Below are experts of layer 5 (counted from 0) of a mixture-of-experts language model. Rows are named router (the router's row for the expert), gate (a neuron's input weights, with its number), up (a neuron's input weights, with its number), down (a neuron's output weights, with its number) and show model dimensions 48-95. Each number is 128 + 24 x the weight over its row's rms, rounded and kept within 0 to 255.
After each expert's rows: a language model's description of what the expert responds to. This comes from a sample of Wikipedia text that the model never trained on.

# expert 15
router [171 112 126 127 113 156 148 129 132 175 143 119 155 123 145 138  87 120 129 170 129 103 108 139 110 112 109 129 144 140 133  83 121  96 145 135 163 123 191 116 151 153 142 155 175  84 105 135]
gate0 [134 149 126 123 146 133  73 132 125 175 164 133  93  84 153 106 105 137 121 173 137 125 142 120 113 180 110 117 140 121 161 138 109 133 159 127 124 127 115 122  93  95 147  97 122 161 143 109]
up0 [121 147 167 152 180 144 119 120 153 139 188 107 103 113 116 133 128 126 142 124 131 137 159 102 108 153  87 104 113 152 127 106 139 115 156 122 178 127 112 107 127 163 117  94 108 129  94 167]
down0 [112 122 160 113 121 127 144 148 119 136 137  71 141 162 149 184 143 109 138 120  93 124 121 151 138 136 119 171 116 113 115 134  65 156 101 163 106 124 103  80  97 125  99 109 101 104 105  97]
gate1 [118 131 104 128 122 115 122 114  98 149 141 114 150  93 144 127 159  78 144 125 121 172 157 105 127 155 130 150 139  78 100 112  90 115 166 116 195  93 107 163 159 126 126 142 166 148 119 133]
up1 [140 127 105 122 130 121 102 114  89 161 130 158 118  97 137  80 162 134 124 153 128 140 120 136  96 102 135 186 127 116 121  97 137 112 134 110 197  94 102 126 172  64  85 130 148 177 122 127]
down1 [129 115 108 167 133 171 137 132 143 122 103 136 151 129 116 151  76 147 154 119 101 186 132 130 133 110 106  88  86 110 132 106 122  95 116 139 110 121 155 111 131 155 107 127 130 115 118 162]
gate2 [138 121 131 116 142 122 146 119 114 178 125 154 139 112  73 109 120 100 151 143 126 128 125 124  92 135  93 134 168 120 129 141 155 121 141 161 148 128 137 131 179 136 118 118 110 146 138 131]
up2 [ 97  64 129 140 148 116 199 116 160 150 157 142 124 139 125 116 121 118 148 150  85 108  99 166 126 118 127 144 124 128 125 139  80 134 158  92 139 127 153 172 135 100 135  91 105 174 143  88]
down2 [134  94 111 117 143 115 159 106 160 121 157 139 120 111 132 155 165 161 148 124 110 115 110 115 100 155 126 145 138 182 119 117 103 151 151 163 140 140 124 100 159 117 158 145 122 147  98 103]
gate3 [107 116  82 104 107 155 137 127 137 126 176 122 109 110 106  68 120  87 184 158 125 106 104 145 105 122 118 153 116 153 125 122 130 110 125 123 150 120 129 121 127 128 111 148  87 129 144 104]
up3 [ 69 104 121 123 122 126 154 133 165  97  96 105  67 158 131 153  96  85 126 154 143 115 121 141 158 106 137 126 124 100  73 165 150 129 153 146 139 136 119 115 142 129 120 148 132  96 147  98]
down3 [128 116 144 102  79 116 121 109  98 152 108  97 147 115 159 112 150 144 126 113 126 173 148 105 124 120 164 137 148 112 134 128 135 161 157 129  38 133 171 140 126 144  61 113 126 139 127 111]
gate4 [120 103 129  98 131 112 134 115 116 105 108 154  96 125 123 147 166 102 116 117 100 152 149 115 108  91 143 114 142  96 154 109 146 132 146 148 136 129 126 116  97  72 123 141 110 145 142 157]
up4 [112 132 109 169 146 118 165 114 119 135  93 169 164 156 122 139 146 143 109 128 150 101 112 140 160 152 198 118 161 156 115 149 126 147  79 132  99 136 120 166 126 100 144 155 114 145 103 140]
down4 [144 123 126 130 145 134 170 117 126  84  69 128 149 101 106 129 119 142 126 158 156 109 111 126 132 107 138 113 122 101 121 142 110 124 108 120  84 169  82  74 121 150 128 147 177 112  81 135]
gate5 [140 114 145 126 173 124 156 116 144 164 119 117 147  79 114 131 139  96 151 128 127 119 112  98 155 117 129 143 166 134 108 136 133 122 137 133 118 118 126  99 166 154 125 106 159 120 104 118]
up5 [145 119 178 151 165 131 129 135  83 151 105 157 138 133 142 155 132 131 131 108 137 160 168 142 167 157 118 121  94 123 181 141  90 155 102 166  88  96 138 158 116 154 125 142 104 142 162 114]
down5 [119 117 106  98 114 103 123  97 170 113  95 117 123 119 154 102 127 120 120 146 139 120  99 107 133 117 142 149  69 134  83 134 138 147 131 147 155 130 154 124 131 100 137 139 107 148 136 129]
gate6 [154 110 108 133 134 103 109 112 104 140 149 142 140  82 133 129 154 139 103 139 153 131 144 138 123 165 131 147 115 171 171 136 144 127 117 108  94 124 118 119 145 156 120 107 110 147 145 136]
up6 [154  96  90 195 106 130 145 112 123 167 143 164 141  99 168 115 136 126  92 159 164 137 113 130 165 122 152 124 110 129 127 118  73 104 113 111 124  86 128 180 138 113  96 132 130 111 104 106]
down6 [129 124 152 161 141 145 158 124 132 152 128 126 130 134 135 178 170 105 107 135 126  88 100 126 113 135 135 114 158 172 172 114 115 127 124 115 131 148  94 103 123 128  98 201 131 117  81 101]
gate7 [135 110 132 147 154  84 129 125 101 136 142  79 142 115 173 149  93 155 159 165 117 110 103 101 124 131 131 155 165 181 109 164 113 126 143 112 114 120 130 101 137 104 108 111 122 106 124 124]
up7 [130 219 149 175 108 105  99 120 113 123 136 166 126 143 129 119 150 162 126 129 147 128 138  83 178 152 128 156  89 129 171 129 148 115 148 153  75 149 138  93 125 115 180 128 112 125 130 126]
down7 [126 103 135  88 140 122 139 121 104  98 156 113 137 112 154 148 124  82 127 103 145 133 130 153 115 130 146 157 126  73 142 188 121 137 157 101 145 166 145 148 153 122 128 107 137 136 132 117]
gate8 [142 118 151 121 129 127 150 129 119 138 150 140 183 148  86 132 135 101 125 132 130 114 130 120 178 109 144 115 140 151 136 145 149  91  82 178 123 109 119 143 112 144 165 148 145 121 147 138]
up8 [180 120 127 126 135 156 113 136 125 106  95 108 150  82 141 139 181 139 102 103 137 117 127 127 121 166 130 104 116  85  96 138  98 135  92 120 116  98 120 164 164 149 106 155 132 170  88 123]
down8 [ 99 148 103 114 129 109 137  83 109 115 152 119 121 153 134  83 149 105 117 146 148 163 102 154 160 125  95 135 148 135 137 155  87 141 177 120 124 165 132 119 156  85 132 105  85 144 154 110]
What it handles: Institution name endings

# expert 33
router [116 144  88  95 114 108 147 147 152  87  95 155 130 124 154 148 186 112  92 106 117 111  99  96 116 149  99 105 160 139 183 109 117 113 139 153 129 133 194 151 105 144 115 144 113  83 117 128]
gate4 [122 105 138  45 112 149 118 108 137 155 156 150 121 104 137 114 135 109 146 113 134 137 118 160 121 176 142 140 151 157 141 121 123 115 118 136 155 114 127 138  86 138 145 118 151 115 103 144]
up4 [120 152 119 127 150 131 100 111 111 129 129 142 162 130 133 113 145 126 127 119  81  81 143 100 155 108 141 123 116 149 168 153 130 105 150  79 139 129 136  49 134 101 140 188 144 115 137 147]
down4 [130 180 160 156 145 154 133  95 147 142 113  95  95 124 149 138  95 148 125 132 118  99 146 152 158 113 150 100 114 105 110  95  89 130 135 108 106 105 134 152 121 152 129 150 122 136 163 136]
gate5 [131 124  96 129 124 115 158 116  98 155 146 122 170 162 110 160 117 132 181 114  88 149 118 148 134  74 165 130  80 177 118 134 116 185 142 114 141 153 155 124 111 106  80 102 111 110 159 173]
up5 [ 99 141 119 107 139 120 155 121 158 142 145  89 168 156  93 139 147 134 100 132  99 136 130 151 160 127 142 115 137 103 104 158 140 140 166 156 120 148 152 142  91 147  95  96 128 148 102 155]
down5 [121 136 143 133 123 135 131 153 121 170 101 125 124 103 146 109  81 106 118 147 131  84 145 179 156 130 129 130 132 124  70 165 122 175 104  76 119 149 147 149 161 113 153 118 123  91 116 167]
gate6 [136 194 120 110 101 155 153  97 152 121 134 114 119 129  98 130  98  97 138 112 141 147 128 129 140 119 141 122 157 168 151 150 153 112 131 116 125 109 161 158 134 134 116 115  93 115 185 152]
up6 [180 112 123 119 150  63 123 129 144 168 156 175 143 116  95 132 119 124 157  99 126 144 137 149 109 137 111 102 130 117 148  72 111 106 135 149 142 142 114 141 104 100 152 153 163 101 174 127]
down6 [164 151 115 110 109 115 143 159 154 183 123 175 110 153 159 147 116 153 129 132  91 146 119 110 123 108 184 112  84 130 108  95 144 107 124 133 126 123 158 105 119 110 129 110 122 145 146  76]
gate7 [138 117  70  80 149  79 133 116 149 109 164 155 142 106 154 136 140 126 127 116  92 136 145 156 116 113  95 150 131 149 139 162 111 120 131  68 173 133 126  86 134 112 152 155 117 116 155 132]
up7 [144 128 110 134 142 164  84 123 132 133 126 109  83 109 122 123 167 115 123 131  71 147 113 142 140 130 116 104 131 109 154 145 123  75 115 105 149 161 116 101 125 140 108 112 125 158 123  92]
down7 [157 143 125 128 125 127 123 120 133 140 148  96 151 138 161 108 123 122 170 143 133 143  93 104 187 119 175 175 155 122 138 119 113 137 134  97 160 143  73 119 140 126 173 145  98 143 100 115]
gate8 [112  99 134 144 150 147 155  97 127 125 143 103  75 161  96 117 143 114 186 130 114 101 145 150  94 104 129  91 114 147 166 100 117 115  88 121  94 123 129 154 155 171 127 121 163 141 128 132]
up8 [167 106  93  96 123 104 114 135 139 141 163 103 133 127 155 160 121 121 123 162 135 122 129 130 119 140 112 166 108 156 103  99 143 127 126 148 123 147 116 135  85 127 129 152 135 144 117 163]
down8 [136 165 114 165 133 156  76 116  90  90 137 135 102  77 135 128  90 132 119  99 138 117 140 165 141 156 123 126 102 123 112  99 169 121 105 131  98  94 123 100 115 116 144 106 121  84 110 134]
gate9 [139 129 104 141 155 106 188 123 159 126 140 142 119 125 127  90 135 117 139 110 103 117 134 191  63  99 177 118 118 180 146 116 100 103 175 141 144 114 139 115 120 138 114 109 142 128  96 164]
up9 [132 116  77  70 136 127 153 135 132  99  96 101 122  95 136 147 172 132 114 119 143 120 145 155 133 151 125  84 151 153 143 140 110 129 131 117 104 160 117 114  81 139 121 113 161 137 139 138]
down9 [137 112 123  99 172 148 175 135 121 127 123 144 101 135 146 129 161  87 125 106 127 103 125 141 117  98 173 122 138 131 138 127  79 169 145 144 117 121 132 108 113 113 134 142 136 139 132 107]
gate10 [119 168 132  84 127 124 143 115 135 130 132 154  81 140 137 120  90 116 156 115 129 124 139 142 102 128 139 148 141 120 129 141 131 150 154 137 122 141 146  79 106 140 133 137 117 122 175 138]
up10 [151 167 157 156 106 144 126 127 125 144 150 116 119 113 107 163  88 119  94 157  98 146 153 105 139 107 127 146 154 143  94 125 105 154 149  84 103 149  99 155 168 124 110 131 131 107  89 109]
down10 [166  92 115 125 130 150 136  90 126 141 131 138 137 114 137 142  98  82 143 187 141 135 102 155 110 116 107 123  90 112  99 125 145 132 114 130  77 116 130  96 137 143 145 130  74 124 145 169]
gate11 [145 110  95  86 141  82 125 105 162 124 152 159 139 134 116 108 141 112 144  62 126 128 142 135 150 110 148  95 127 102 129 140 118 149 175 133 173 110 132 151 152 110 122 129 129 132 109 134]
up11 [155 148 134 168 156 148 141 139 113 111 114 115 138  76 135  86 106 145 164 119  56 172 108  83 186 129  95 138 157 130 103 132 120 143 112 123 121 160 127 124 153 145 102 120 103 138 117 123]
down11 [125 133 119 114 151  82 143  90 153 119 143 105 131 116 163 114 165 166 153 150 109 177 137  99 124 115 124 102 147  91 139  97 129 136 150 122 115 176 137 128 102  97 130 143 126 130 137 118]
gate12 [144 132 122 143 103 157 176 119 126 139 153 158 143 127 131 152 128 121 163 106  93 156 108 140 116 163 158 134 106 169 147 149 151 131 142 170 141 105 145 118 112 118  92 120  77 103  95 141]
up12 [100 128 125 131 120 101  95 142 143 142 103  93 114  78 156 152 136 125 110 110 146 101 171 141 131  98 114  76 134 108 130 147 115 130 140  93  93 146  72 137 119  96 153 128 145 118 188 135]
down12 [142 137 152 108 127 163 155 121 111  94 169  95 147 134 102 131 151 144 150 139 119 103 162 143 133 117 142 148 101 172 110  88 139 133 137 104 132 111 154  96 123 124 110 141 133 113 184  97]
What it handles: Stats and infobox fields

# expert 39
router [143 132 116 129 137 131 146 124 147 157 117  90 141 135  99 109  97 158 182  92  99 152 116 107 129 168 161 117 133 119 152 135 110  97  93 102 162 138 124  93 152 145 107 104 168  95 111 118]
gate4 [113 143 132 112 149 127 105 152 149 157 125 133 119  75 120 112  89 118 168 110 124 133 153 116 129 138 133 159  86 152 141  93  94 128 127 137 167 126 116  99 127 146 124  87 128  98  95 163]
up4 [ 95  92  76 175 101 127 146 109 127 132 101 139 131 145 129  94 160 135 152 134 126 137 111 112 120 137 132 116 103 173 115 121 104  97 117  92 169 121 171 162 155 105 108 138 124  90 142 100]
down4 [118 140 143 143 127  79 118  28 132 132 126 110 122 126 128 136 161 145 130 162 140 124 156 159 136 123  98 140 109 115 109 129 204 155 142 148 143  90 131 106 111 119 142 115 114 148 140 140]
gate5 [123 106 174 100 108  78 126 117 150 104 103  98 118 115 121 168 157  90 138 143 124 123 131 140  88 168 162 135 134 120 132 119 166 125 145 114 120 138 146  90 128 168 105 148 106 146 114 133]
up5 [123 186  71 102 169 110 182 140 100 147 116 119 137 130 138 144  96 140 110 129 158 128 171 165 141 101 128 145 134 133 125 118  85 133 141 131 103 103  99 162 134  91 146 165 113 121 136 141]
down5 [114 155 173 122 133 163 125 118 139 142 114 175 148 147 132  93 121 156 156 138 161  94 172 180 146  63 134 177 139  87 113 107 110 155 144 121 108 106  78 162 167 127 140 122 135 143 107 150]
gate6 [112 137 119 132 173 111 149 128 118  92 116 110 120 137 161  65  98 116 149 117 109 103 113 139 169 188 141 125 118 147 104 118 113 103 123 128 129 140 131  88 159  86 117 123 127 141  82 160]
up6 [131 144  85 131 111 155 118 119 104 192 133 128 118 107 111 135 112 140 135 131  83 155 107 113 171 148 104 117 140 110 100 147 145 146 150 134 126 113 162  88 113 129  81 134 119 150 130 103]
down6 [140 127 123 108 121 107 137 166 138  84 134 155 133 120 148  78 158  99  97 121 157  70 135 124 141 156 138 117 132 122 102 131 143 125 137 127 100  57  89 134 133 126 154 114 118 172 126 159]
gate7 [127 103 163 142 112 120 138 118 137 116 144 119 135 150 117 101 111  81 164 114 118 130  83 129 107 183 156 121 104 121 143 178 122 123  93 148 129 150 152 143  98 113 111 148 169 129 134  64]
up7 [162  81 192 150 174  89 162 128 149 140 135 110 143  69 163 109 120 121 121 150 126 146 108 131 101 119 138 124 136 132 153 119 127  94 126 124 107 139 144 145 142 106 155 148 155 134 138 161]
down7 [ 66 122 130 110 113 139 133 177 124 121 131 102 109 150  99 142  98  96 127 132 112 153 124  99 141 163 147 196  95 112 120 126 146 128 112 129 161 181 137 102 105 120 112 112 116  94  95  80]
gate8 [137  88 138 117 131 123 105 129 117 154 169 172 114 137 130 163 134 149 123 110 103 146 202 158  89 120 169 139 144 156 104  85 142  92 118 157 113 124 108 148 120 115 166 119 153 133 103 137]
up8 [122 130 182 172  98 127 119 135 157 111  93 105 171 103 192 109 118 147 125 115 133 140 139 140 128  83 127 131 120 158 126 103 135 149 141 127  88 126 107  97 150 112 121 147 110 128 152 115]
down8 [124 117 129 134 134 109 118  93  99 100  80 136 142 139 132  83 140 126 121 118 168 130 190 164 130 128 109 158 129 197 124  91 107 134 142 132 136 116 100 149 114 142 135 156  72 140 153 107]
gate9 [128 106  99 103 132 146 168 106 121 105  86 110 118 160 138 166 145 113 122 144 127 113 150 113 120 121  98 150 120 127 146 176 109 120 144 106 139 150 114 194 122 114 116 154 144 112 150 114]
up9 [102 133  89  88 147  74 143 119 101  91 158 136 116 138 124 104 147  76 123 112 144 105 126 157 109 122 144 134 148 130 107 175  97 126 146 116 189 144 135 120 124 126  93 130 131 128 122 139]
down9 [126 126 134 122 164 129 135 110 111  90 101 129 135 125 145 147 127  90 127  91 114 128 124 101 105 144 171 139  63 130 144 126 142 164 143 119 105 143 137 109 145 141 127 139 147 101 110 143]
gate10 [165 128 148 163 128 123  92 115  95 163 116 133 157 125 109 114 134 127 135  80  77 136 139 133 142 117 107 124 117 195 113 147 139 147 101 183 118 129 150 174 102 132 141 125 153 122 132 126]
up10 [124 162 169  82 185 119  91 147 106 125 101 122 113 116 117 157 101 148  97 112 134 131 135 121 139 139 172 143 147 132 120 153 153 150 122 149 115 151 136  92 164 103 177  90 119 129 120 129]
down10 [111 141 160  81 117 113 138 174 133  93 160 103 115 136 162 100 154 123 105  95 120 106  98 123 122  98 137 112  99 141 124 148 104 114  98  86 135 139 126 101 108  82 162 131  88 169 167 118]
gate11 [142 109 135 140 162  72 109 125 144 131  77 113 101 151 116 118  72 132 135 135 143 130  98 110 158  88 159 143 123 160 173 126 105 105 149 127 139 137 126 143 140 139 123 100 129 135 125  97]
up11 [ 94 118 147 157 129  90 114 122 147 159 127 118 105 134 115 157 103 196 153 135 112 140 128 116 134 160 141 118 152 133 145 113 123 105 135  99 166 146 182 155 154 109 152 149 118 106 120  94]
down11 [116 162 116  95 119 143 118 244  92 163 108 124 109 125 142 124 121 131  87 119 110 140 138 126 143 143 105 100 120 119 114 133 121 163 118 158 150 138 128  80 112 130 114 123 142 132 144 132]
gate12 [121 183 149 164 130 129 103 120  99 149 194 135 111 128 116  80 143 153 106  98  84 130 131 102 150 117 146 112 113 150 142 135 103 143 127 122 147 148 137 115 100 127 110 122 140 120 146 156]
up12 [145 119 171 127  83 148 106 127 127 107 152 145 140 123 131 131 138 115 157 158 102 182 138 143  80 121 151 154 134 136 104 117 149 107 167 168 118 163  86  83  97 133 111 114  84 131 124 167]
down12 [157  92  83 120 107 175 138 126 122 133  93 128 127 118 150  89 143 145 116 116 158 167 137 114 128 154 130 107 107 107 128 103 112 124 156 103 140 142 103 100 173 150 104 104 117 119 142 136]
What it handles: Plural nouns

# expert 28
router [149 111 145 145 131  86 140 125 145 155 162 102 143 129 118 132  82 112 104  85 165 108 156  85 133 129 159 144 149 123  79 113 130 135 162 169 108 159 144  83 126 176 163 139  71 106 136 134]
gate0 [111 117  86 123 136 133 136 110 116 117 116 109 129 150  86 102 171 130 152 109 153 130 163 128 139 143 132  93 112 134  72  89 185 143 136 143 121 152 101 101  88  91 156 140 125 113 131 152]
up0 [151 123 113 125 154 131 106 117 112 149 128 155 160 165 116 134 158 133 105 134  97 111 110 152  99 156 138  92 122 155  90 126 117 118 123 137 135 155 148 123 130  74 127 132 141 126 127 143]
down0 [121 125  93 134 109  85 108 209 105 140 191 112 119 140 138 141 119 119 146  82 133 130 122 111 124 122 151  89 130  83 130  93 147 142 159 162 118  82 157 133 139 127 123 140  81  93 140 145]
gate1 [126 112 129 104 157 108 133 145 168 118 145 162 125 137  99 114 114 116 123 135 165 130 123 114 172  92 158 131 127 128 119 109 100 164 104 138 118 161 142 124 139 105 157 155 139 144 133 115]
up1 [126 132 116 125 101 139 153 117 102 147 143 131 117  97 146 115 155 123 102 122  95 122 125 157 101 147 123 126 157 113 138 139 158 107 151 128 115 130 123 134 117 163  76  73 118 123 121 153]
down1 [116 139 112 128 124 137 124   0 138 134 136  89 149 135  84 129 152 120 123 139  64 136  96 152 116 152 125 123 137 131 128 134 110 152 125  98 123 152  99 137 140 144 133 152 147 160 140 146]
gate2 [152  94 100 179 150 112 156 113  96 113  97 159 125 138  79 144 137 132 101 101 131 151 127  96 131 126 146 131 151 139  87 110 125 170 132 141  93 134  89 112 176 182 111 159 126 148 115  84]
up2 [113 153 142 118 166 140 142 132 124 204  93 129 108 137 101  89 124  96 118 161 122 119  98 136 147  60 114 145 129 108 136 131 123 147 123 150 152 142 146 135  82 129  73  74 136 124 139 147]
down2 [185 143 138 136 114 114 178  80 114 117 116 132 164 125 139  97 137 160 131 121  98 135 128  83 123 120 132 119 104 112 103 123 151 118 140  78 130 146 103 116 122 162 131 115 139 149 128  98]
gate3 [104 135 126 101 137 132 153 142  99 108 125 138 141 126 112 115 127 114 107 120 144 113 114 110 162 138 114 141 139 116 191 174  96 164  87 107 117  85 118 147 124 100  95 121 143 116 138  96]
up3 [125 129 134 167 104 159 102 102 128 162 170 102 120 101 134 136 140 135 145 123 157 138 143 149  96 135 154 109 100 125 117  95 164 134 150 124 142 144 108 144  99  91 117 104 114 133 111 131]
down3 [ 70 158 118 122 127 142 161  51 113 114 118 106 127 115  83 129 164 139 118 161  82 164 110 162 139 138 129 136  96 128 155 159 137 147 117  71 121  96 126 138 134 105 124 139 178 139 131 151]
gate4 [126 115 148 146 101 123 140 130 145 146 116 105  70 115 135 134 155 123 103 113 145 174 129 145 148 158 128 101 125 161 179 135  81 187 120 137 152  70  87 180  99 174 125 126 140  90 117 118]
up4 [119 135 147 145 117 126 145 119 118 191 125 116 164  73 185 128 126 117 114 138 102 136 106 125 115 110 141 118 119 162 116 167 139  80 100 138 155 101  86 122  92 163  91 138 146 103 103 101]
down4 [120 154 125 121 129 179 132 188 136 155 121 146 117 109 114 162 130 107 135 129 129 127 144 146 113  65 133 148 126 138 161 102 139  95 139 117  87 101 172 124  97 114 174 136 103 122 130 147]
gate5 [141 140  88 115 126 137 149 130 101 132 145 140 122 101 111 142 162  77 153 101 142 131 129 120 108 172 153  84 111 136 131 131 144 151 132 142 144 115 145 155  88 139 117 142 124 137 135 141]
up5 [169 127  53  98 168 116 104 161 100 179 139 167 132 113  77 149 150 119 114 106 119 122 146 137 108 141 138  84 133 141  98 137 114 127 102 119 127 141 120 136 132 118 130 151 143 136 169 140]
down5 [143  84 119 137 107 116 112 243 133 118 182 123  92 112 151 113 102 145 147  96 116 113 138  91 152 159 117 122 105 145 121 148 105 129 151 133  65 154 117 158 147 140 110 147  89 112 127 128]
gate6 [139 120 117 131  83 121  85 125 126 100 101 127 127 134 168 128 131 163 127 133 122 170 105 114  75 170 116 101 137 102 124 111 133 135 108 125 108 137 108 141 155  76 179 166 123 141 127 141]
up6 [148 114 153 130 151 181  85 152 124 168 123 159 132 129 124 154 123 137 111 125 141 100 133 148 130 128 134 115 106 128 106 123 106 119 108 109  97 119 121 183 101 113 106 133 148 151 131  84]
down6 [122 157 135  84 117 141 136  86 149 138 103 133 140 119 153 145 156 144  76 141 138 110 138 157 116 141 135 109 108 116 142  96 112 139 118 113  98 132 129 148 119  83  81 134 160 103 114 125]
gate7 [137 114 115  73 100  92 136 121 157 163 125 122 132 157 136 156 110 117 146 123 130 128  93 134 105 103  54 131 124 110 162 102 131 166 143 142 138 154 145 117 117 154 117 148 113  91 122 154]
up7 [127 156 128 112 126 137  99 118 174  99 120 142 137 119 132 172 143 148 130 129 131 108 152 125 117 130 120 129 138 117 123 116  89 128 123 118 148 104 147 111 139 141 144 135 140 133 133 129]
down7 [141 165 139 167 155 111 162 202 104 120 161 126 142 129 151  99  93 141 135 117 149 139 132 157 132 137 152 123  69 114 118 128 129 143 134 112 101 145  84 132 117 125 135 114 105 141 119 152]
gate8 [134 167 152 158 149 118 145 137  45 128 153 102 111 153  88 130 128  97 146 156 113 139 118 111 115  91 149 118 135 141 132 117 146 151 130 132 188 154 137 125 120 127 107 165 132 129 175 193]
up8 [117 142 173 208 110 150 131 128  74 108 130  92 113 151  79 145 139 115 137 155 127 114 124  95 134 116 153 128 138 129 113 110 114 170 134 155 163 122 151 128 113 151 144 143 140 152 127 152]
down8 [136 130 139 133 168 154 143 174 123 162  94 137 138 133 115 146 123 107  81 116 138 117 132 105 147 142 136 127 148 122 136  79 120 130 113 160 162  82 179 108 106  86 130 105 112 140 117 117]
What it handles: Paragraph and heading breaks

# expert 30
router [102 108 107 156 152 142  98 145 140 136  97 169 149 160 146 160 132 115 104 127 116 168 133 133 155  93 123 100  99 133 143 128 148 114 134 141 101 136 118 172 140 133 130 130 150 118 111 129]
gate0 [106  93 135 155 144 121 109 101 130 160 133 146 130 105 105 101 116 149 119  74 124 142 137  97 168 110 145 182 100 122 108 132 118 100 110 132 139 150 104 106  88 139 117 126 177 130 179 160]
up0 [130 105 122 154 103 131 128 133 173 118 138 109 134 141 109 144 110 126 137 102 122 156 203 101 147 138  80 113 142 155 105 151 135 136 141 143 110 128 102 127 152  99 180 141  99 135 115 151]
down0 [127 160 135 115 138 154 107 141 160 102 132 111 132 119 108  93 149 152 152 164 193 139 136 103 108 109 130  91 123 129 123 116 129 114 113 101 127 154 123 113 123 152 117  85 130 152 173 139]
gate1 [173 124 131 122 121 133 164 116  91 147 111 101 152  84  95  91 122 121 135 152 138 145 103 104 118 158 120 159 116 108 122 178 124 172 140 110 114 132  91 105 114 148 164 105  88 105 120 139]
up1 [126 152 164 123 122 116 113 123 132 152 128 143  72 108 125  86  41 113 162 121 159 187 128 136 154 145 117 156 123 121 147 101 126  94 139 115 158  89 100 115 130 127  74 100 134 104  97 159]
down1 [103 150 158 125 124 123 102 104 141 134  69 139 118 150 133  78 153  79 152 146 133 123 137 133 145 147 130 139 132 152 170 101  92 153 116 114  92 122 115 132  96 127 122 101 134 110 134 122]
gate2 [115 103 150 111 150 123  75 131 106 146 182  97 154 116 109 128  79 139 159 117 116  93 134 144 100 141  90 141 146 163 144 146  92 129 136 129 102 142 101  94 151 135 106 107 148 137 136 144]
up2 [125 130 147  81 132 100 124 127 162  80 183 122 132 154 153 104  96 137  83 149 106 103 125 152  99  54 107 100 123 134 150 146 152 111 129 104 130 179 137 149 161 113 137 144 119 127 134 130]
down2 [138 121 145 110 149 164 131 150  84 174 126 107 141 138 122  71 137 149 148 136 126 104 123 120 134 113  98  95 127 176 129 144 124  70 107 130 134 118  98 111 135 153 118 126 123 106 150 153]
gate3 [139 120 104 110 141  83 129 124 127 131 131 110 105 126 130 142 144 172 177 115 102 131 108 148 106 120 155 123 138  82 153 154 118 139 132 125 184 161 117  94 119 161 163 147 125 160  92 124]
up3 [131 139 117 104  92 122 169 134 149  68 160 111 191  98 118 138 137 136  86 151 131 118 149 130 115 157 119 110 149 124  87 127 140 127 110 117  96  84 132 157 148  99 138 123 127 136 116  81]
down3 [136 154 149 128 148 165 102 153 115 150 144 132 158 127 116 168 187 155  96 117 146 146 105 144 154 115 124 123 117 154 137 139 122  80 133 120 102 162  95 104 111 164 124 104 141  66 132 152]
gate4 [119 126  75 164 163 139 100 120 128 143 140 130 117 100 115 132  82 127 163 102 101 140 159  90 139 125 137 146 100 143 153 144 133 168 124 117 117 132 103 110 110 145 121 116 122 110 127 153]
up4 [ 91 129 123 113 116 104  94 145 136 100 113 153 149 160  97 101  83 122 121 151  96 147 188 141 108 145 176 155 107 108 124 156 100 122 158 150 129  92  88 117 153 137 111  95 142  81 136 133]
down4 [108 136 154 132 126 166  74 160 122 150 121 119 150 140 136 112 182 174 135  96 105 130 134  89 123 130 137 134 157 116 144 105 120 120 137 135 151  93 113 118 143 138 140 123  90 120  98 152]
gate5 [ 99 158 134 146 157 121 154 123  89 141 148 135 119 127 154 133 179 171 126 100 122 154 105 154  92 196 109 168 119 123 151 124 107 149 186 116 106 142 130  88 122 149 119 144  90 152 134 106]
up5 [141 146 120 132 127 122 169 118  94 150 126 116  98  92 142 149  95 120 155 173  92 125 116  88 123 162  89 123 139 124 183 125 128 129 144 168 128 152 172 115 127 121 122  93 131 142 109 132]
down5 [137 123 113  76 120 100 149  94 118  82 121 139 126 121 150  85 106  50 147 133  99 157 104  98 127 137 145 126 116 130 134 192 143 129 126 133 140  97 121 154 155 116 120  88 141 130 141 135]
gate6 [167 163 125  93 102 140 130 125 142 117 125 128 112 121 129 156 101 116 159 140 126 132 153 129 116 141 156 147 141 165 168 100 142 106 158 146 171  75 125 123 128 146 172 110 116 159 114 140]
up6 [160 151 128 155 130 100 143 128 128  84 109 139 145 148 147 122 142 117 112 168 112  90  68 175 121 158 121 156 108 113 118 132 116 134 136 150 130 151 144  98 153 149 106 137 152 148 161 120]
down6 [155 132 156 152  90 113  76 111 122 123 111 117 143 150 135 134 130 155 148 126 108  98 132 110 133 162 137 117 191 114 122  93  95 102 112 130  93 135 158 131 178  90 124 168 103 124 119 181]
gate7 [145 154 102 125  90  92 152 103 159 142 127 148  77 123 117 143 137  92 156 151  98 112 159 167 123 110 129 138 125 135 108 120 142 144 164 123 106  95 147 160  97 162 116 158 116 116 101 173]
up7 [118 171 174 105 158 137  79 143 134 100 115 144 135 119 132 113 186 126 162  94 102 123 138  92 137 129 123 119 135 144 140 133 134 137 157 106 104 118  85 143 103 127  79 110 144 157 119  84]
down7 [133 125 119 129 143 134 102 137 139 158 119 160 129 132 104 149 110 127 144 159 110 185 124 117 137 156  67 146 138 146 150 140 106 157 160 133 128  98 100  89 144 118 149 110 147 119 112  87]
gate8 [110 172  85  94 135 127 141 134 165 137 142 137 132 116 104 124 111 165 136 142 114 156 134 136 119  90 140  98  89 144  87 121 127 148 117 134 140 152 173 109 161 158 154  96 141 117 135  99]
up8 [134 140  92  90 112 133 127 140 131 121 123 135 152 109 103 161 107 156 116 115 116 206 147 137 129  83 143 111 123 136 108 116 145 105 154 172 116 124 139 111 129 116 131 135 140 119 133 105]
down8 [ 98 128 142 156 115 156 140 169 122 132 114 162 117 143 176 117 114 111 188 134 121 134  77 141 146 132 160 143 163 157 115 147 138 109 130 139 119 126  96 144 143 155 108 165 140 144 141 130]
What it handles: French and foreign-language text